Weights of a small mixture-of-experts language model, trained from scratch on English Wikipedia.
Training: a variant of Adam for the experts, 353M tokens, 2387 steps.
Below are experts of layer 3 (counted from 0) of a mixture-of-experts language model. Rows are named router (the router's row for the expert), down (a neuron's output weights, with its number) and show model dimensions 0-31. Each number is 128 + 32 x the weight over its row's rms, rounded and kept within 0 to 255.
After each expert's rows: "comes before" lists some tokens at least twice as common just after its tokens as in all text. This comes from a sample of Wikipedia text that the model never trained on. Tokens count by the router's weight.

# expert 3
router [159  93 182  58 111 140 141 119 131 135 163 113 105 125 133 167 117  57 121  85 130 116  68 114  98 110 159  75 129  97 148  88]
down0 [149  89 100 120 135 140 154 170 149 105  99 101 128 109 153 103 136 154 127 155  84 113  77 126 159 145  99  92 122 150  72 149]
down1 [139 116 175  22 141 158 179 129  72  57 120  73  80 107 158 130 116 197 128 143  74 126  90 109 145 115 151 109 159 147  80 164]
down2 [132 111  68 180 133 131 150 152 187 149 142 175 176 146 127  73 129  89 101 120 100 125 146 154 100 116  98 144  74 102 115 128]
down3 [141 165  83 117  84 161 113 168 106  96 116 122 116 140 134 132 160 141  94 124 140 140 107 104 119 129  54 152 131 158 128  94]
down4 [122 103 103 107 157 137 161 130 104  81 157 119 169 133 175  97 102 114 166 149 154  89 119 159 153 134 155 169 125 163 126 101]
down5 [130 130 168 164 130 161 128 137  94 136 126 186 140 131 138 123 148 103 148 153 162 111 127 125 140 107 176 164 144  75 122  54]
down6 [ 52 145 182 110 130 107 112 143 117  34 122 157 192 164 132 154 153  96 146 125  74 163  58 165  75 165 141 143 128 150 133 138]
down7 [145  64 112 155 179 166 119 133  85 128 139  98  78 101 108  70 100 102 100 163 144 142 134 110 128 159 101 148 118 129 165 117]
down8 [133 140 155 107 129 135 147 104 140 144 120 164 110 123 109 112 160 147  99 105 100 197 147 142 116 131 138 105 103 113 132 108]
down9 [164 117 114 134 123 169 125 109 146 139 175 130  98 150 130 100 126 132 201 149 155 182 152 175 125 153 122  59  88 173 124 172]
down10 [109 106 132  96  61 175 141  85 136 105 103 107 103 145 122 119 128 144 112 165 125 133 109 131 115 155 116 104 141 162 121 150]
down11 [113 120 103  74 104 160 209 130 112 128 203 118 112 187 141 110 136 147 126 145  91 173 128 142 155 142 134  85  80 125 171 118]
down12 [164 101 107 125 159  93 121 152 106 130 104 143 119 121 122 108  54 126 142 119 152 113  68 118 120 151 128  74 111 142 116 112]
down13 [181 125 152 140 121 111 128 160 164 164  80 182 212 125 163 121 118 160 127  98 128 121 119 123 133 122 155 122 107  80 123 141]
down14 [119 146 179 128 112 105 124  81  98 140 158 139 169 149 102 155 112 113 136 109  69 117 126 129 148 132  83  97 154 104 122 150]
down15 [116 120 117  90 120 167 124  69 109 160 164  93 106 139 137 158 114 156 127  64  83 141 165 161  91 151  96 164 143  98 125 141]
down16 [ 92 103 129 108 180 119  94 125 134 113  10 154 100 114  90 106  79  99 172 167 147  56 135 143 122 146 158 114  87 168 141  97]
down17 [144 107 137 162 131 179 136 143 197 105 151 128  64 173 137 150 193 159 107 112 115  87 144 158 156  89 122 156 148 138 172 142]
down18 [128 137 156 105  77 100  73 127 149 138  60 133 124  87 103  95 131 116 197  63 111  88 146 143  87 142 242 121 106 125 134 132]
down19 [129 147 146 170 114 131 106 129 100 159 165 144 105  44 160  87 120  62 153 100 117 138 130 150 158 121 155  56 129  93 139 197]
down20 [120 134 164 139 188 105 154 139 138 107 116 133 155  76 154 210 148  97 134 101  86 104 121  85 162 135  89  85 107  83 130 139]
down21 [134 155 141 108  56 132 119 175 103 149 197 185 165  92 113 166 114 178 164 125  36  87  89 150 117 130 139 135 169 113 105  57]
down22 [159 106 103 181  68 132 125 115 155 129 135 172 101 122 151 161 129 158  94 100 129  79 131 152  94 102 137 149 105 192 171  93]
down23 [199 153 145 178 104 121 143 131 174 125 130  82 183  96 112 134 103 131  85 118 167 155 109  91 194 108 173  90 127 128 155  65]
down24 [110 132 187 140 110  88 171 109 120 126 175 171 156 187 181  79  96 115 109  92 140 157 116 102  69 102 103 153 107 116 169 165]
down25 [ 64 154  53 109 155  94 109  98 159 103 161 127  93 111  96 112 125 144 136 144  85 108  97 156 126 149 192 190 136 192 138 116]
down26 [166 130 149 150 105 101 127 197 174 104 153 102 146 108 116 169 143 110 139 118 134  46 155 128 142 119 206 179 131 127 136 178]
comes before: "-", "|", "  ", "=", "The", "In"

# expert 13
router [ 85  82 169 100 150 110 107 185 135 185 143 167 115 175  53 150 119  87 127 124 209 105 151 147 146  95 141 107 157  63 138 134]
down0 [104 146 135 100 192 101 124 120 140 104  62 134  92  89 197 184 138 148 152 127 143  94 138 125 128  58 100 104 140 109 146 119]
down1 [ 94 176 100 138 129 124 112  34 142 159 123 152 100 109 142 113 151 137 140 180 143 100 105 125  69 141 111 107 160 186  83 104]
down2 [ 57 149 116  77  82 116 129 133 144 146 134 167 140  73 109 159 111  88 149  76 140 144 157 113 151 154 115 127 180 146 130  80]
down3 [176 150  58 103 158 188  79 203  74 128 153 162 190 144  72  81 147  77 124 118 131 155 140 108  88 151 105 132 126 180 185  72]
down4 [124 156 128 134 129  83 155 167 174 126 144 123 147 196 157 152  94 101 111 157 180  98 130 147 103 134 141 167 133  81 139 142]
down5 [113 126  99  95 191 126 132 150 218 198 109 125 127 120 201 106 194 160  82 145 137  71 124 114 192 160 144 154 123 114 151  80]
down6 [144 109 134  97 175  92 115 145 159 151 200 130 141 157 108 149 119  86 157 131 162 120 125 143 117 168 145 131  96 119 124 113]
down7 [127 165 136 176 121  95 122 165 105  91 105 115 128  61 101 114 171 122 126 175  92 155 114 161  91 116 113 155 137  98 137 133]
down8 [157  92 183  85 163 133 131 106  92 148 153 109  96 131 102 181 135 168 212 143 119 155 116 161 107 106 107  73  92 107 138 145]
down9 [ 67 125 124 132 113  94 160  98 111 126 123  57 153 174 138 120 176 186 139 111 136  81 143 106 105  87 155 153 153 119  87 178]
down10 [ 95 133 107 128 107  94 176 123  80 114  97  41 147 132 148 172  89 156 170 107 158 146 150 102 137 178 116 111 169 163 156 156]
down11 [103 170 122 121 150 121 183 134 149 127 124 173 145 161 113 199 155 150 128 138 228 162 115 128  91 131 145 162 105 113  72  82]
down12 [140 127 157 108 150 150  94 132 159 150  87 108 132 104 145 132 102  64 184 107  97 124  87 101 150 145 120 159 126 137 113 168]
down13 [140  80 108 123 164 142 136 185 128 121 134 138 143 149  87 146 103  57 162 111 159 135 211  89 138  77 128  45 128 168 131 160]
down14 [139  99  52 104 125 123 111  44  83 127  93 151 159 139 124  75  81 166  73 196 126 117 114  99  94 180 132 126 141 120 176 158]
down15 [ 88 164 128 138 187  73  37 127 128 105 104 128 129 203 151 135 101 243 111 118 105 127 126 163 121 109 138 154 170 145 121 118]
down16 [ 82  85 145 133 144 113  95 143 142 113 144 165 158 126  87  96 145 141 126 106 123 194 131 112 168 111 167 118 132 135 167  93]
down17 [163 187 114 106  94 145 118 119 117 151 150 125  80 163 123 129 123 148 104 176  80 131 116  91  84 194 135 111  88  90 134 156]
down18 [101 195 171 116 153 165 109  82 151 140 129  94 150 118 119  60 129 130  82 136 155 179 167 119  86 135 152 114 202 137 114 106]
down19 [179 135 129 171 129 140  86 175 138 171 107 140  82 134 208  71 122 148  72 105 110  52 111 153 150 107  93 157 154 161 126 136]
down20 [148  79 134 119 137 117 146 114  49 149 109 114 136 101 105 136 139 165 113 155 192 141 199 135 107 101  82  99 115 147 143  94]
down21 [119 152 102  77 126  87 122  98 100 112 144 108 118 120 130 120 128 136 118 193 179 189 113 142 139  57 126 146 137 134 123 112]
down22 [159 133 151 121 147  48 125 111  93  78  89 127  61 105 127 134 164 146  81 134 180 139 127 105 162  91 165 133 115 141 133 142]
down23 [123 129 122 169  76 188 120 157 220 138  90 100  87  91 114 130 116 117 119 109 118 108 206 137 145 133 154 152 114 144  78 103]
down24 [139 112 171  80 109 138 116  89 138 123  77 105 138 105  72 113 152 155 149 121 149 162 108 135 148 168 144 129 125 156 114 174]
down25 [108 151 138 119 100 161  91  99 114  82 112 109 120  82 115 108  92  97  93  72 106  83  57 185 127 100 113 153 116 122 103 162]
down26 [111 113 142 126  61  41 162  93 156  98  51 130 167 154  94 187 129 129  99 136 140 142 127  88 160 157 167 120 180 136 127 125]
comes before: "\n", "  ", "|", " 0", " 1", " —"

# expert 11
router [128 127 148  85  93 123 167  78  97 148 128 126 137  85 103 116  70  78  77 125 143 146 102 169  99 163 174 135 160 143 129 115]
down0 [152  77 148 108  92 141 106 126 143 122 180  75 142 132 118  95 183  83 118 100 119 133  92 128 145  92 206 158 146 143 160 115]
down1 [180  90 148 128  99 150  68 103 131  96 128 161  46  90 143 117 123 124  96 113 146 131 115 113 138 142  29 179 119 108 108 160]
down2 [105 128 130 121 138 112 118 118 126 152 134 175 184 133 188 132 113 134 151 165 158 190  85 190 138 161 132 120  91  90  99 135]
down3 [127 128 142 102 157 151  88 175 111  67 139 149 109 182  65  85  77 126 124  93 127 130 124  88 114  95 138 151 197 117 121 123]
down4 [ 91  95 109  58 145 134 132 147 128 133 125  64  80 199 111 175 184 143 149 109  88  83 131 148 105 188 132  76 126  79 108 137]
down5 [ 98 111  93 103 117 150  69 110 134 172 152 183 117 123 155 146 104 104 181  56  92 154  90 121 139  93  99 135 104 154 127 141]
down6 [ 68 154 203 119 152 192 119  96 122 117 143 116 151 149 145  90 164 151 139 173 102 158 147 101 154 112 179 131 159 163 130 126]
down7 [140 174 185 152 136 154 106 150  89 134  27 102 111 139 147 168  79  92 117  94 101  95 121 109 173 116  88 127 119 131 130 126]
down8 [138  71  88 132 134 178 222 133 131  83 128 134 113 103 141 112  93 168 146 142 113 110 148 163  59 129 120 153 128 226 108  25]
down9 [133 179 122  90 103 124 100 161 141  79  82 166 101  73 143 134 133 100  97 134 105 117 131 131 125 150  72 172 129 151 154 129]
down10 [150 149  96 109 163 120 113 176 117 145 147 112 116  86 101 136 143 185  95 122  91 138  99 168 170  67 120 138 111 100 117 162]
down11 [202 120 125 171 108 154 107 140 146 109 128 113  73  71 103  93 125 113 107 183 168 139 150 117 155 120  93  94 123  78 126 135]
down12 [161 124 133 146 103 130 122 113 126 133 131 127 134 123 105 145  75 123 108 106  99 147 146 142 106  59 167 107 186 218 130 107]
down13 [121 116 127  81 133 118 156 118 209 156 150 132 146 153 125 111 141  89 134 194 123 159 135 109 114 124 136 132 100 227 103  71]
down14 [188 119 153 112 127  99 134 104 105 196 164  85 185 158 113 118 134 141 134 153 106 111 144 124 155 139  97 118 167 160 178  95]
down15 [141 174 160  70 121 148  86 165 148 107 148  94 109  80  90 175 161 127 111 105 145 128 116 135 110 143 107 178  51 132 102 103]
down16 [113 173 100 169 152 164 130 151 133 137 135 107 150 105  84  79 152 106 125 109 133 104 162 149  61  93 113 144 123 144 131 112]
down17 [129 127 104 114  89 122 146 116 120  85 124 107 143 158  99 154 114 174 120 110 113 180  69 139  84 158 186 139 172 165 129 129]
down18 [151  93 129 149  97 153 100 152  99 141 117 162 143 201 112 122 109 144 118 153 110 130 135 148 155 178 144 116 144  53 147 110]
down19 [105  80 109 129 137 138 120 128 125 102 137 163 116 127 159  77 126 139 116 135  73 116 121 159 152 126 214 206 149 180 169 108]
down20 [136 126  69 112  97  67 126 151 128 159  88 102 112 126 119  71 125 101 145 197 103 142 140 148 100 134 213  96 147 125 102 124]
down21 [131  87  70 128 153 104 125 129 112 139 116 122 146 158 161 187 109 110 148 156  50  64 151 133 103 174 139 181 155 141 169 168]
down22 [167 110 119 157  96 102  95 148 157 178 132 104 107  57 140 157 118 117  94  76 144 123  71 135 100 101 133 103 102  98 117 153]
down23 [ 75 139 118 131 109 154 128 134 161 130 126  91 140 162 144 190 107 112 118 109  93 138 123 138 158 156  56 142 103  82 121 149]
down24 [117 125  88 144 150 149 104 143 148 121 172 118  53 102  92  89 130  81 129 108 152 110  77 185 131 121  92  93 127  76 143 137]
down25 [149 150 140 128 133 164  95  99 103 141  97 116 140 118  79 128 137 212 124 145 125  75 100 117 100  87  99  92  82 124 128 122]
down26 [111 127 122 106 122  68 164 104 162 167  86 116 128 131 157 136 191  70 138 120 123 186 147  88 156 166 125 133  93  71 147  98]
comes before: "s", " of", "ed", "ing", " in", " and"

# expert 15
router [162 145 173 116 106 136  96  88 120 121 148  77 130 144 103 123 100   1 126 123 145  97  79 170 164 106 166 162 196  74 160 155]
down0 [ 85 122 149  92  72  84  82 115 133  85 109 186 123 125 121  69 151 125 131 148  99 102  67 182 106  82 137 123 144 125 107  82]
down1 [146 142 131 144 117 167 115 173 145  82  92 145 121 146  58 180 111 118 182  92 125 120 108 139  97 102 138 111 166  73 103 120]
down2 [131 106 119  68 111 116 112  82 119 161 100 108  97 100 139 160 152 131 124  84 127 156 193  98 123  90 135 140 125 127 157 124]
down3 [103 136 114 150 151 135 120 162 156 105 143 132  66  65 137  95 107 127 130  89 122 144 121 173 126 173 165 176 166 157 137  66]
down4 [158 128 123  98 160  67 121 121 130 118 108 169  87 154  63 168 110  99 171 122 132 144 123 147 170 127  77  90 113 141 125 113]
down5 [187 115  93 164 108  76 138 172 118 140 107 144 108 103 113 121 127  64  83  59  76  87 171 105 184 125 121 138 107 147 120 144]
down6 [128 168  91 123 108 165  88 125 139 199 135 119 121  32  76 122 109 122 129 141 125 119 165 115 132 148 169  95  93 122 124 132]
down7 [ 99 177 157 122 111 144 104 182 108 146  72 160 112 222 141 121 131  51  62 132 122  98 112 137 136 129 139 109  76 142 116 147]
down8 [133 116 148 128 150  74 106 108 145 152 133 126 151 114  95 135 132 189 142 113 167 142 170 255 157  83  98  66 145 146  84 106]
down9 [111  68 152 160 222 139  98 126 120 126 160 104 134 110 145  94 188 150 139 132 115 169 123 137 133  92  94  88  96 114  90 185]
down10 [106 114 110 182 138  96 159 105 114 142  58 111 107  90  83 133 138  64  95 110  77 100 119 142 122 146 127 149 145 172 183 120]
down11 [167  91 132 142 148 159  63 110 128 112 181 127 152 116 127  66 237  72 127  80 187 103 117  90 135 122  89 102 129 157 166 102]
down12 [146 121 159 110 115 108 128 126 170 122 140 119 153 119 118 203  82 137  85 133 139 128 114 126 169 147 137 139  65 148 139 131]
down13 [130 150 111 136 192 184 114 141  97 137  72 132 134  63 117 186 187 106 145 113 137 105  81 143 151 100 128 162 173 130 157 172]
down14 [105 144 127 102 116 126 129 106  49 103 113 142 135 180 207 118  98  92 107 113 118 176  77 161 115 110 124 172 163 124 140 162]
down15 [152 133 134 119 185  93  74 120  82 125 118  96 116 152 185 150 120 208 102 114 137 133  88 160 151  88  92 117  82 135 124 184]
down16 [142 218 164 131 198 108 155 168 119 121 157 137  86 120 127 177 199  87  90 110 152 155 189  98 132 103 126 127 139 125 125 141]
down17 [176 156 162 142 129 121 133 161 126 110 147 150 124 116  75 146 145 184 140 137 168  99 182  62 170 119 167 171 110 164 144 143]
down18 [121 157 192 183 139  92  96 158 129 175 100 146 147 142 168 150 117 164 162 115 160  92 132  83 116 215 159 137 124 167 124 150]
down19 [ 52 184 149 165 140 108 115 139 140 143 133 152  98 109 153 122  90 158 195  74  96  82 138 145 132  88 179 126 185 105 117 164]
down20 [163 161 161 153 121 119 194 150 146 110 107 109  92 125 162 115  74 105 156 234 136  80 120 143 129 173 151  36 127 141 165 129]
down21 [ 14 104 114 104 216 137 125 128 143 141 121  83 128  48  88 134 187 123 108 132 129 178 144 109  61  49 156 162 151 114 111 107]
down22 [189  93 153 121 136 129 161  67 194 127 124 135 129 167  77 115 127  52 166 121 105 194  85 171 140  61 135 126 122 166 145  88]
down23 [129  98 191 163 173 121 155 110 168 107 133 122  18 114 140 135 155 193 203 155  92  79 204  89 142  88 148 106 149  98 137 153]
down24 [158 175  81 138 155 110 112 182 132 168  94 118 116  92 115 110 140 145  71 138 104 141 162 101 139 206 118 159 144 113  65 121]
down25 [150 110 121 118 148 152 134 133 171 128 113 137 124 151 129 164 106 182  84 112 134 180 110  77 109 148 166 133 121 106  67 117]
down26 [151 136  89 134 144 127 127 110 130 128 138 157 186  99 130 161 186 147  99 134 169 145 133 100 117  99  79 112 133 181 101 147]
comes before: "=", "\n\n", " The", " was", " He", " In"

# expert 8
router [111 150 144 115 146  99 112 158 107 131 152 135 131 165 124 122  80  88 100 167 119 107 166 107  64 138 186 217 140 121 137 148]
down0 [143 122 100  80 184 123 155 143 141 124 165 133  92  85 167 137 154 118  84  72 179 108 116 142 144 162 131  63 141 101 119 109]
down1 [137 160 133 146 120 133  97 187  72 111 108 110 225  87 115 162 122 156 129 118 109 181 204 152 117 122 111 116 164 114 132 142]
down2 [123 142  89 142  78 159 147 176 147  55 177 178 110 149 113 107 109 140 166  93 101  97  83 140 149 143 135 165 143  82  90 179]
down3 [134 147 127 123 100 113  77 149 145  99 153 136 134 185 120 105 132  65 160 158 150 102 139  82 164 171 150 146 105  76 106 126]
down4 [153 132 190 146  85  89 179 128 170 150  89 128 150 144 157  95 124 154 167 149 107 130 117 121 139  83 128 158 131 173 109 141]
down5 [155 142 127 138 181 110  99 113 149  99 120 153 170 104 137 154 141 145 152 132 161 177 177 174 116  59 132  58 112 165 162 137]
down6 [127 105  73 113 159 151 139  89 149 141 118  91  46 226 110 149 117 126  90 124 123  98  78  75 106  97 118 153 140  93 109  71]
down7 [128 113 110 106 143 144 151 169 123 209 140  98 134 125 120  76  94 109  96  91 134  53 112 100  76 149 115 112  88 119  94  86]
down8 [ 82 133 136 194 182 109 100 111 167 134 117  72 173 136 148  85 122 145 152  82 116 167 114 149 185  72 169 149  84 166 103 128]
down9 [177  88  94 103  79 139 110 124 135 120 123 162 151 131  70 146 128 158  90  98 167  95 117 136  59 115 114 142  92 136  90  73]
down10 [ 84 126 186 123 125 169  70 178 180 109 110 153 125 148 136  82 154 120 128 179  83 114 102  91 125 117 139 115 130 164 142 157]
down11 [ 99 114 140 152  72 141  98 133 139 140  89 136  96 163 148 135  78 168 155 129 130 188 151 142 101 154 152 157 101 114 129 123]
down12 [132 118 115  84 105 187 147 167 132 124 140 146 132  88 155 165 197 113  94 111 123 132 113 133 146 235  99 224 151  94 160 108]
down13 [112  91 168 125 114 129 145 166 116 174 142 106 121  91 149 141  87 188 150 110 125 120  81 143 143 150 141 107 117 124 101  87]
down14 [ 85 157 165  63 145 105 160  90 100 150 134 104 125 136 150 153 141  74 106  76 135 122 188 158 128  80  97 142 164 117 139 139]
down15 [136 134  81  89  90 163 133 152 134 142 111  92  88  63  93  88 141 153 109 147 135 101 120 168  94  90 100 151  78 126 101  87]
down16 [104  72 159 117  80  92  98 132 150 174 111 140 145 111 174 154 114 191 148 102 106 129 140 154 187 149 100  83 105 139  92 144]
down17 [168 173 130 130 146 187 151 104  97 126  96 146  72  65 146 150 117 168 166  88  85 157 158 144 121 108  88 118 144 123 125 136]
down18 [124 167 148 145 127 141  97 173 128 121 136  88 110 116 162 110 111 119 120  47  86 107 147 112 108 135 163 180 168 113 131 165]
down19 [123 154 103 149 111 161 127 153 154 165 128 193 148  91 143  58 137  96 110 156 125 142 134 191 124 134 109 120  92 125 123  41]
down20 [114 139 171 189 118 124 151 123 118 106  96 109 144  83 140 131 163 132 105 141 114 102 181 118  67 130 163  88 105 169 153  76]
down21 [120 103  64 136 141 139 170  81  90 159 106 101  90 110 140 117 161 147 149 151 152 138 109 157 106 100 152 153 155  79 143 135]
down22 [137 195 173 117 121 138 119 199  81 144 151 162 108 142 138 180  72  94 174 123 144 102 117 169 103 118 118 172 130  65 108 132]
down23 [163 152 131 106 166 100 110 106 127 123 141  83 198 167 105 141 113  82 109  81 102 151 125 197 115  75  80 102 117  98 160 127]
down24 [144 148 126 113 141 122 153  99 147 125 102  88 128 108 119 131 121 195 175 131 151 126  82 221 125  86 128 108 113  85 132 116]
down25 [199  88 105 101 134 130 160 138 141 159 149 153 103 115 112 134 128  84 153 132 133 115 154  84 158 162 137 122 141 117 126 128]
down26 [139 119  44 175  98 127 133 111  93 164  82 124 126 163 106 217 114  28 107 145 118 143  97 173 120 136 118  89 139 121  78 119]
comes before: " the", "\n\n", " a", " The", " he", " his"

# expert 6
router [149 130  66 136 180 107  87 154 189 224 120 104  48  90 153 131 128  95 113 141 109 102 156 126 145 112  99 146  71 124  85  87]
down0 [114 124 147  92 129  92 139  91 110 228 158  83 153 130  51 145 100 215 113  98 117 115 133 144 135 114 104 102 158 201 127 105]
down1 [214 145 171  95 128  93 116 143 195 154 126 185 119 127 126  76 195  99 157  86 117 135 118  95 176  88 123  82 158  62  96 192]
down2 [153  95  50 118 103 185 122 158 150  73 137 144  99  75 131 117  90 187 154  90 142 107  46 186 100  88 115 129 152  56 147 135]
down3 [128 133 129 144  23 100 128  96  57 100 115 123 203 162 177  97 100 161 154 132  87 105 172 133 133 141  80 131 161 186 142 172]
down4 [147 140  88 149 131 103 154 206 126 115 109 102 136 117 131 169 173 106  74 158 117 102 159 157  93 135 105 129 104  97 138 106]
down5 [118 111 115 114 162 183 127  86 144 201  96 101 111  88  75  98 161 154 129 170  54 127 110 142 148 178  93 122  87 165  87 118]
down6 [132 186  55 115 133  56 154 115  97  88  93 130 105  94 122 123 157 180 181 122  91 147 102 137 106 149 125 127 149 101 106 146]
down7 [121 117 138 107 126 100 122  98 144 108 158 131 115 127 139 123 185 122 136 190 153 132 175 116 189 170 125 175 205 129 136 146]
down8 [ 59 175 172 106  60  90 100 147  90 133 126 103 137 148 100 109 132  78 118 128 119 123 154  72 102 151 136 171  99 116 180 149]
down9 [143 169 135 165  88 167 151 113 110  66 138 155 164  92 150 187  83  96 123 156 172 169 144  91 127 154 119 153 141 144 161 125]
down10 [ 81  98 168 109 109 189  69 150 132 122  97 109 181 123 119 154  99 166 138 125 149 123  59 129 152  98 106 120 145 107 121  97]
down11 [124 115 106 137 111 166 113 155  84  56 111 109 133  94  52 136 144 147 117 123  81 109 142 166  71 104 150 113 108 145 125 123]
down12 [132 160 105 127  89 168 136  91 184  87 180 129  86  91 142  99 154 166 105 113 128 121 128 141  57 107 156 139  95  69  59  86]
down13 [144 137 135 136 104 138 166 255 116 110 120 104 135 165  92 157 143 118 126  88 129 108  75 118 118 195 127 121 146 103 116 120]
down14 [119  67 115 154 190 131 192  98 116  80 138 127  88  95 122  80 144 113 188 142 124 137 176 136  94 126  90 113 133  76 108 148]
down15 [156 143  82 150 125 168  91  89 129 140  75 163 101 107 126 138  80 124 160 122 177 116 109 114 146 126 176 100  70 133 157 129]
down16 [118 132 172 126 139  44 102 109 105 137 126 123 136 110 174 143  92 121 117 145 125 124 127 142  35 161 153 174 145 142 203 123]
down17 [ 82 133  82 116 147 131  83  91  60  53 147 139 135 145 108 104 178  86 117 139 195 113  56 168 120 148 119 126 142 131 101 129]
down18 [137 127 116 173 151 184 129 110 116  72 141 152 156 154 154 125 120 178 133 140 104  59 180 149 152 152 100 132 191 120 116 103]
down19 [ 79 107 130 132 120 105 143  88 127 161  98 110 159 148 150 153 164 190 185  91 125  78 118 165  61  57 134 156 129  90 208 109]
down20 [155 160 131 130 122 141 121 134  84 199 169 126  89 140 125 112 201 180 182 132 200 155 140 115  79  89 159 209 137 155 134 140]
down21 [104 188 139 136  89 152 131  90 143 139 100 147  89 157 140 123 137  82 153 151 131 162 157 133 124  98 127 117 109  93 165 155]
down22 [120  21 118 117 138  87 185 110  83 142 131 137 143 161 136  89 148 134  97  94 132  61 147 133 185 107 114 119 125 137 199 151]
down23 [148 103  76  93 103 187 101 160 118  93 152 188 160 151  91 107 151 159 157 130 109 169 107 152 181 144 113 121 164 150 136 159]
down24 [103 121  84 112 134 120 146 102 123 119 113 165 142 103 136 121 130 162  92 115  98 123 146  88  95 140 129  83 108  97 138  56]
down25 [ 99 109 156  72 125 117 107  92 122 132 101 148  94  91 119 123 152  91  91 146  77 132 162 122  73 112 162 120 155 158 158 172]
down26 [ 79 110 151 129 169 186 130 121 134  61  82 177 102 143 124 255 135 110 125 164 159 188 106 219 136 115 130 151 141  87  72 164]
comes before: " in", " of", " to", ",", " by", " and"

# expert 5
router [116 108 116  78 141 152 143 149 174  60  92 105 122 137 130 149 150 113 159 125 170 145 149 151 123  95 150 131 133 102 109 123]
down59 [139 148 155 170 144 148  93  34 163 106 114 182 132  90 128 151 145 105  92 179  61 145 114 120 148 112 147 118 167 114 155 179]
down60 [ 74 172 180 102 169 104  77 148 104 149 180 143 154 169  43 128  81  52  63 104 153 138 124 125  80  95  99 181 161  95  96  65]
down61 [120 122  88 170  99 121 122 109 121  87  86  95 127 138 135 142 120 117 127 141 157 146 141 120  96 130 191  92 155 121  67  91]
down62 [115 144 122 105 133 146 148 163 116  89 155 100  82 134 194 118 102 141 204 136 148  94 112  98 120 105  91 136  95 161 123  52]
down63 [169 104 120 156  80  68  73  74  93 101 123 197 117 156 195 116  69 108 175 158 168 190 143 118  95 136 157 105 186 146 160 163]
down64 [183 117 187  60 182 123 173 108 120 134 124 114 171 174 185 144 105 122 142 148 202 172  81 140 108 140 146 142 126 136 118 109]
down65 [138 138 155 107 125 120 146 121 122 165 174 116 120 119 114 165  87 182 151 134 148 164 153 100 133 203 148 198 160  86 134 143]
down66 [130 126  98 108 125 115 153 113 142 139 122 191 126  66  85 142 113 144 169 169 116 115 111 167 127 149 100  83 152 138 125 151]
down67 [181 112  94 114 127 183 142 136 173 145 123  98  78  31 145 113 105 175  80 116 129 168 161 167 183 111 177  71 159 110  84  89]
down68 [157 161 120 144 108 144  83 119 131 120 215 109 145 105 138 165 135 173 134 169  82 157 140 175 113 163 129 137 180 181 114 102]
down69 [122 123 139 109 169 135 174  77 109 124 112  68 138  66 137 127 138 141 163 186 122  93 128 148 170 148 156 172  94 128 110 186]
down70 [121 161 145  48 154 178 105 187 111 139 149  95 168 138 178 106 154 115 198 142 202 112 119  87 186 111  87  92 107  99  55  92]
down71 [109  97 128 113 106 165  96 167 117 146 202 162  94 172 134  96 111 120  95 117 112 137 131 112 127 125 115 148 143 106 153  82]
down72 [146  69 155 122 110 175 142 153  76  99 160 122 141 215 129 173  96 133  96 103  85  56 144 131 169 132 170 100 130  72 142  87]
down73 [126 107 117 159 187 134 102 179 121 104 157 116 142  89 210 127 121 128 143 159 142  95 116 116 118  90 126 126 103  56  87  89]
down74 [121 105 164  98 129 140 145 148 146  86 124  74 104  80 137 138  89 116 181 122 193 116  97  43 147  85 118 126 137 140 106  89]
down75 [123 139 142 115  98 148 150 155  67 128 152 117 150 108 180 125  79 103 110 117  71 143  73 134 109 168 152 161 151 156  88  86]
down76 [120  72 172 152  90 100 142 148  98 187 205 123 123 136 100  59 130 158 158 113 160 143  97 181  89 145 142 171 160 169 118 126]
down77 [118 183 167 118 144 165 101 116 149  93  94 154 113 118 163 132 127  83 133  90 165 162  97 139 107 146 166 101 116  97  77 139]
down78 [ 45 149 153  87 125 150 154 101 121 140  90 117 167 133 192 175 149  96 120 151 113 111 160  87  85 157 143 124  77 127  43 115]
down79 [ 91 121 137 172 111 102  67 172 149  95 111 160 100 137 108 189 136  90 112  88 150 131  63 115 122 158 136 110 107 164 116 160]
down80 [109  94 176 116 148 168  72  90 149 119 115 130 151 139  88 167  95 121 132 116 132 150 127 173 100 117 189 139  62 154 144  89]
down81 [108  66 128 127  70 176 101 161 126 129 138 195 149 133  74 143 105  82 173 149 117 137 113 197 123 155 145 112 121 142 118 150]
down82 [ 55 132 144 119 182 167 195 194  92 146 144  75 149  95 139 102 135 182  80 137 133 112 112 143 119 157 136 178 132 158 104 167]
down83 [159 113 162 109 151  99 111 186 133 130 160 103 175 148 119  98 113 132  81  73 202 125 132  68 140 113 114 135 170 109 115 140]
down84 [138 122 193  98 160 157 104 110 159 146 186 133 102 132 107 182 196 162  69 119  69 163 166 161 141  85 140  48 123 146 122 150]
down85 [ 97 141 141 140 150 126 131 127  79 131 111  97 132 151  96 169 162 118 132 109 108 126 105 170 156  87 134 111 167  57 114  88]
comes before: " |", ".", ")", ";", "–", "%"